Below are experts of layer 4 (counted from 0) of a mixture-of-experts language model. Rows are named router (the router's row for the expert), gate (a neuron's input weights, with its number), up (a neuron's input weights, with its number) and show model dimensions 256-383. Each number is 128 + 32 x the weight over its row's rms, rounded and kept within 0 to 255.
Before each expert's rows: "mostly gets" lists some tokens that are sent to it at least half of the time. This comes from a sample of Wikipedia text that the model never trained on.

# expert 48
mostly gets: "9", "8", "7", "6", "5", "4"
router [140 206 165  71  69 112 135 139  32 115  94 146 110 100 121 154 117 144 113 154  95 172 113 169 106 131 104 129  91 114 147 109 116 127 130 116 159 160 142 109 146  67 147 175  91 150 151 119  87 140 128 154 125 139 120 147  95 194  84 135 142 100 142 131 183  91 116 136 138 133 116 116 118  91  97 162 154 104 167 154  73  99 101 108 127  78 171 141 103 147 192 195 134 160 118 110 130 180 124 137  96 150  86 125 137 110 138 169 154  87 149 143 113 160 161 193  52 124  67 136 102 139 150 146 129 119  84 149]
gate0 [151 113  80 165 113  64  60 151 161  94 142  85  95 121 160 173 131 109 170 142  81 139 151 132 119 108 101 113 118 102  98 148 145  90 157  82 113 103  94 157 118  77 191 114  98 146 106 139 121 125 157 150 132 172  73 115 139  89 146 177 147 154 122 126 103 140 102 124 115 131 149 128 102  99  83  97 163 120 103  80 122 138 124 161 103 189 101 141  99 150 144  81 196 130 129 104 147 134 111 134 184 104  71  95 164 123 132 128 107 113 104 155 130 128 137 131 112 156 172 164  95 108 134  65 150 161 163 165]
up0 [117 179 192 132 138 171 182 115 109 192 110 184 157 142  76 155 161 154  96 106 160 139 143 125 162 139  82 151 142 149  80 124 103 163 117 177 157 165 149 109 148 155  64 123 134 119 123 125 139  77 107 135 102 124 138 128 117 177 120  96 114 115 138 116 112 109 149 119 195 124 107 166 134 123 161 161  84 124 157 157  87 146 122 151 131 109 127 101 156 114 169 153  38 137 132 144 127 176 154 120 113 131 143 203 108 118 117 175 152 152 106 119 109 126 132 109 112  94  66  88 112 127 136 150 111 118 119 102]
gate1 [172 132 144 182 127 145  95 146  77 116  73  96 149 151 102 138 140 136 110 171 103 183 145  55 112 149 120 128 171 195 133 169  81 159 162 142 152  89  97 148  74 170 147 100 122 155 100  94 193  65 172  61 150 138 130 131 159 156  88 111 160 104 138 108 126 146 168 148 123 125 144 177 149 140  80 106 107  52  99 158 159 148  54 126 119 171 118 128 111 176 127 117 180 144 115 122  97 154 126 119 161 127 101 123 152 108 114 132 105 114 133 126  86 118 119 115  96 131  76 135 163  79  82 148 142 112  90 135]
up1 [ 95  92  99 146 122 136 137 132 159 119 134 167 116 127 100 127 121  97 118 155 146 166 160 128 148 105 121 105 116  85 137 110 120 113 141 129 173  94 147 123 164 117 127 165 159 108 173  91  56  99  98 169 116 137 139  66 110  76 118 165 131  91 106  85 163 121 131 117 155 129 121  90 101 113 127 163  79 107  90  94 140 101 130 141 140 129 147 140 179 138 117 122  41 171 116 138 134 101 111 133 137 133 167 158  81 111 144 114 109 174 146 145 152 120 127 130 126  80 173 110  82 119 111 109 123  83 156 132]
gate2 [117 123  99  71 167 121 167  93 153 105  96 130 136  51 130 110 127 154 148 167 141 129 113 124 161 116 137 177 159 133 108 116 132  48 117 210 138 141  73 141 165 133 117 119 127 149 191 131 186  48 155 144 127 115 147  96 111 140 137 108  79 113 149 168 120 131 118  96 120 122 165 140 165 125  77 203  73 100 156 123  85 119 163 142 132 130 107 120 110  73 121 121 159 184 139 156 114  95 154 137  79 141 134  65 111 124 160 132  51  94 153 139 101 181  77 106 131 135 113 157 134 136  70  86 126 103 171 186]
up2 [167 116  88  43 155 115 123 100  86 144 102 156 121  94 134 130 116 152 143 195 137 162 122 105 118 141 133 162  78 128 110 125  68  56  69 182 141 132 105 143 159 100  99 116  87 145 144 149 153  59 143 197 135 103 173 106 139 145 155 126  83  85 190 188 115 134 149 147 181 128 131 142 127 122  83 185  63  82 155  84 101 142 171 112 117 168 115  76 119 122 105  95  92 182 114 131 141 142 126 161 113 134  80  89  98  90 125 155  94 113 152 123 112 172  89 128 117 146  85 165  91 161  70 110  94 110 116 165]
gate3 [152 152  73 144 104 121 152 173  88 113 108 178  77 112 174 144 193 142 108 135 116 104 116 160 163 118 103 139 147 142 160  92 135 105 103 120 117 119  75 182 104 145 148 108 143 131 123  85  72 115 167 105 120 114 139 153 148 165 129 173  65 163 113 137 101 143 100 159  93  98 114  83 139 148 125 165 166 131 143  88  96 111 125  74  70  68 162 148 129 104 114 120 202  92 135 170 148 124 137 146 115 187 174 157  81 146 105 104 106 112 173  80 214  94 150 101 144 135  85  98 112 112 134 146 115 117 106 131]
up3 [132 115 171 121 180 134  92  79 180 123 111 116  95  95  98  77  82 150 155 153 162 117 111 145 141 127 118 166 116  98 116 114 160  91 157 134 127 150 124 107 129 152 107 145 192 193 140 121 125 118  85 100 163  74  92  70  99  71 112 137  82 119  98 160 122 111 119 147  64  96 139 133 126 142 114 109 107 106 156 190 120 121 158 107 116 171 117 148 114  73 130 135 172 135 109  96 104 149 210 149 116 110 201 134 176  81  94 129  86 131 201  92  88 137 128 152 171  96 150  77 158 115 121 124 115 125 174 120]
gate4 [106 177 131 141 153 100  95  66 163 137 126 167 174 100 165  57 112  82 146  86 130 150 133 166 179  85 154 166  68 100 100 111  98 139 125 217 139 124 115 125 138 110  85 138 116 147 161 142 182 157 127 165 155 160 135 121 106 142  92 188  86 153  87 150 109  83 135 188  77 115  59 127 139 155 195 107  93 154 145 199  79  41 182  98 138 130 117 164 122 141 183  85 161  73 112 126 162 116 136 155  91  91 178  77 109 147 144 145 131  83 197 173 182 121  99 121 130 132 119 122 136 115 146 104 115 142 133 115]
up4 [123 155 103 128 151 109 135  67 133 146 136 202 169  93 151  76  90 108 156 113 117 156 170 189 117  72 136 138  70  99  71  95  88 136 105 224 126 132 158 109 130 139  76 132  95 139 143 116 171 129 136 160 163 188 133 141 137 162  90 169 114 157  85 165 104 119 133 192 104 157  75 130 139 118 151  66  80 124 152 198  80  28 151 115 131 146 141 168 107 157 156  70 168  85 138 104 163 127 113 179 132  93 130  82 115 157 120 163 146 107 169 190 179 118 138 126 142 122 131 124 134 120 155 103  79 168 104 133]
gate5 [164 133 133 139 123 208  78 123  99  31 120 128  96 190 156 152  96 104 116 182 144 138 122 115 152 133 127 101 110 135 106 138 154 181 125 177 107 149 192 124 176 140  63 187 101 109 122 138 101 140  90 201  85 168 173 146 106 119 119  59 160 113 143 112 118 107 144 145 135 114  78 120 129  68 119 154 111 111 142 168 137 133  85 161  78 131  87 135 127 115 103 128 138 127 163  97  73 178 120  89 151 141 116 191 130 191  79 180 167 124 141  90  61 138 200 177 150 111 167 115 102  84 169  79 136 130 118 114]
up5 [125  94 134 152 145 226 111 167 125 111 157 113 120 179 151 110 120 125 134 189 151 185  96 140 154 148  95  91  90 124 108 136 145 181 144 156 118 115 182 117 151 113  75 168 154 114 154 125 101 143 137 188  89 132 161 167 122 143 105  52 143 114 139 110 100 146 132 154 144  60  85 133 156  92 116 106 131 131 142 164  96 162 122 148  94 123 111 134 108 109 101 174  76 156 139  79  67 148 135  95 145 111 100 183  87 150 100 128 126 139 133  91  90 112 161 146 184  93 127 138  85  57 152 127 149 109 116  98]
gate6 [192 124 169 133  91 159 125 113 121  92 111  85 104 105 106 120 109  96 165 179 125 141 111 149  92 116  66  95 109 149 158 153 143 116 157 155 182 125 134 155 142 118 169 118 231 177 190 147 126 130 104 131 129  88 172 121 116 129  86 115 111 158 140  93 190 139 179 108 126  86  97 207 157 119 133 141 146  63  82 196 146 152 105 137 120 120 179 209 116 102  90 147 146 177 132 136  81 174 132 114 124 165 128 148 208 104 209 105 118  98 120  94 120 101 105 187 162  95 101  94  83 141 124 117 101 102 153  83]
up6 [236 131 176 115  87 130 134 148  82  79  65  63 134 117 115 105 114 155 159 183 165 127 145 110 140 122  76 114 128 139 165 153 156 133 134 159 187 115 166 130 161  80 161 118 130 174 144 153 146 181 126 149 131  99 174 162 129 163 132 144 102 140 110 102 214 209 115 139 117 103 128 216 140  99 117 169 135 107 116 147 100 157 110 128 125  96 180 172 147 102 112 138 147 175 118 120  58 158 120 168  83 191 124 155 145 133 168 134 143  75  86 119 149 131 115 179  97 120  71 113  71 125 111 124 110 110 101 101]
gate7 [114 114 113 119 162 241 153 163 111 155 160 116 108  76 147 118  80 128 111 179 174  86  74 112 157 101 117 150  87 162  94 104 139 148 163 138 150  91 173  54 141 218 155 187 113 160 106 118 144 166 113 187 120 177 121 133 133 151 138 119 100 116 162 125 106 150 135 133 126 133 121  93 129 109 108 120 111 161 102 111 108 196 101 131 150  90 121 119 109 165 118 177 125 177 104 156 132 204 127 158 113 137  83 155 113  74 145 129  81  88  62 121 100 156 136 152 145 113 115 116 106 112 202 150 132 101 109  95]
up7 [141 168 106 143 137 155 141 105 112 145 135 100  83 142 140 179 111 153 138 148 134  97 117 121 103  74 151 155  66 112 146  68 108 127 148 132 145 114 141  92 114 184 142 138 115 124 154 143 108 130 143 194 144 168 107  92 156 170 136 120 123 115 172 192  87 158 111 136  98 181 122  64 163 132  93  83  96  67  70  98 139 144 135  67 114 121 137 143 127 133 154 157 114 194 109 208 131 180 129 144 119  93  79 119  55 105 104 135 103  92  89 114 130 151 130 143 130 113 168 153 142 124 179 131 115 103 126 160]
gate8 [190 111  93  99 115 173  52  85 176 178 161 104 122 159 123 172 156  96 129 177 127 101 117 130  91 124 158 102 159 158 100 147 125 149 138 101 177 137  75  98  83 141 100 176  89 129 135 156 179 117 118 116 161 134 137 164 131  98 132 132  95 163 102 119 164  74 146 130 128 130 153 117 137 160 136 134 161 143 190 105 169 166 107 127 120 106 153 128 109 179 163  97 156 143 165  97 129 126 133 150 148  90 108 109 126 125 167 114  85 145  95 122 144 130 149 117 143 147 184 145 187  83 156 196 159  81 169  91]
up8 [ 77 162 152 116 150  80 131 166  91 140 100 177 114 101  92 129 127 149 138  99 152 126 138 117 177 146  97 151  85 129  91 140  88 115 114 159  85 138 155 149 157 103  97 105 136 151 124 123 126 101 100  68  86 104 111 121 120  96 143 167 109  92  95 119  78 158 110 139 143 121 118 132 148 120 119  93  86 162 106 142  61 168 159 110 163 146  92 140 128 107  85 105 108 108 105 115 132 136 223 121 122 158 175 122 190 171  92 106 124  87 130 131 132 105 126 133 116 119  94  89 135  95 131  61 139 154  77 183]
gate9 [111  72 221 151  85  98 154 125 127 162 180  64 103 143 160 142 182 112 111 182  98  92  88 161  96 145 131 140  94 122 134 160  28 151 140 108 113 163  96  85 126  48 134  88 137  89 115 117  73 147 150 148 167 156 153 124 124 108  84 124 185 138 190  90 117 145  89 105 150 147 128 181 125 140 129 154 122 128 144  69 131 170 125 116 113 120 142  86 152 153 148 156 117 138 102 136 142 100 156 135 102 157  95 153 109 127 147  88 206 105 137 136  77 144 142 148 148 147 174 105 119 246 149 152  91 123  83 100]
up9 [112 187 106 112 145 197 114 107 138 108 135 139 160 116 117 143 105 171  84  90 138 134 140 167  95 145 107 116 107  79 152 105 121 166 141  94 144  44 111 195 117 143 167 104 122 124 105 113  99 127 149  95 107 161 117 116 165 137 186 123 189 118 182 151 135 139 101 134  86 181 188 138 170 139 197 115 168 117  87 120 156 130 149 108 129 130 135 183 129 123 121  88 117  93 113 119 111 116  92 108 105 153 134  86 164 158 113 158 141 126 104 141 166 146  66 170 206  51  82  92 133 129 141 126 107 112 136 147]
gate10 [ 77 123 142  26 114 153 145 136 104 129 133 107 150 130 148 112 106 126 153 101 131 105 110 165 140 156 145 154 143 166 117 127 124 113 164 135 179 139 120 155 136 121  85 146 130 168  97 121  78  65 122  77  94 104 163 114 166 174 145 137 111  86 106  67 153  30 126 127 129  63 195 144 132 123  89 144 143 121 155 180 179 163  79  63 108 155 166 133 165 150  79 136 114 146 130  97 158 124 158 143 130 158 142 107 165  91  76 160  88 152 105 134 115 116 196 130 134 122 104  98 110 138 108 172 125 142 187  92]
up10 [124  41  87 102  53 112 144 114  61  95 108 136 115 147 108   8 155 138 168 169 166 157 127 122 143 180 134 132 133  85 107 117 123  92 170 109 153 134 124 189 139 125 117  92 112 128 127 153 109 104 104 125 139 112 128 130 141  94 136 137 132 119 168 103 126 124 129 145 205 148 183 134 135 131  90 126 131 115  93 149 122 149 126  90 100  98 155 163 143 112 101 125 130 142 107 139 176 103 105 159 103 160 179  90 144 115 117 154  88 155 122 110 105  96 134 139 110  94  70 133 105 196 119 166  85 153  91 103]
gate11 [ 87 121 137 119 120 118 185 141  97 133 110 112 109 119 175 128 216 143 181  70 142 107 100  92 181  72 120 153 130 156 128 115 112 129 113 139 108  92 110  91 129 103 117 132 134 103 179  68 124 117 102 109 141 117 109 144  94  63  97  75 141 136  97  80 171 174 105  35 127 131 146 123  83 117 177 115 106 127 121 144 122 155 125 127 139  99  93 152  66 111  83 126  98 187  60 127 140 148 136 143 126 157 177 108 107 173 141 116 154 114  97 164 165 114 160 138 134 163 171 122 134 138 192 102 184 117 110 125]
up11 [139 159 121 108  96 106 137 150  99 147 142 110 142 166  84  79  99 106 105  81  54  93 128 144 127 188 169  68 159 164 101 112 165 106 154 125 115 177  82 120 164 137 143 122 165 141  85 139 160 138 101 125 137 123 145 150 191 164 177 186 110 157 136 167 139  89 128 127 110 100  82 121 148 187 104 143 135 156 115 163 135 153  98 156 149 165 147  92 194 116 120 138 130 124 172 136 123 138 133  97 130 143  69 162 136 108 130 137  96  60 184 147 115 183  94  95  71 118 112 159 129 188 101 141 113 102 182 126]
gate12 [157 113 141 125  65  77 135 141 106  90 155 160 127  61 141  90 143 133 122 127 179 156 138 102  96 152 135 155 101 129 112 153 165 149 185 154 116 145  80 160 136 145  98 146 122 182 151 146 125 126 111 159  98  88 177 156 123 166 136 130 161 184  82 105 209 188 139 130 140  84 142 142 101  77 110 114  60 141 136 121  86 111 118 119  90  95 107  91 136 174  72 177 145 156 142 143  93 155 118 129 171 119 110 136 152 151 117 100 188 132 146 153  98 111 103 201 107 121 125 104 140 135 105 137  89 150 127 122]
up12 [ 88 123  78 158 199 169 134 149 147 150 116  94 158 218 134 109 100 126 133 120  60 132 125 183 141 102 115  64 154 138 108 131 101 111  70 131 134  97 178 113 149 138 138 109 134  82  96 128 119 124 113 108 159 170  65  93 111  81  93 134 119  79 194 144  61 105 121 126 151 169 130 104 141 193 128 127 183 122 107 121 141 137 134 161 184 144 159 133 113  98 162  61 118 101 120 127 156  66 126 105  84 136 139 150  98 100 177 157  64 111 128 109 134 148 148  72 137 132 146 149 105 144 157 107 171 118 114 110]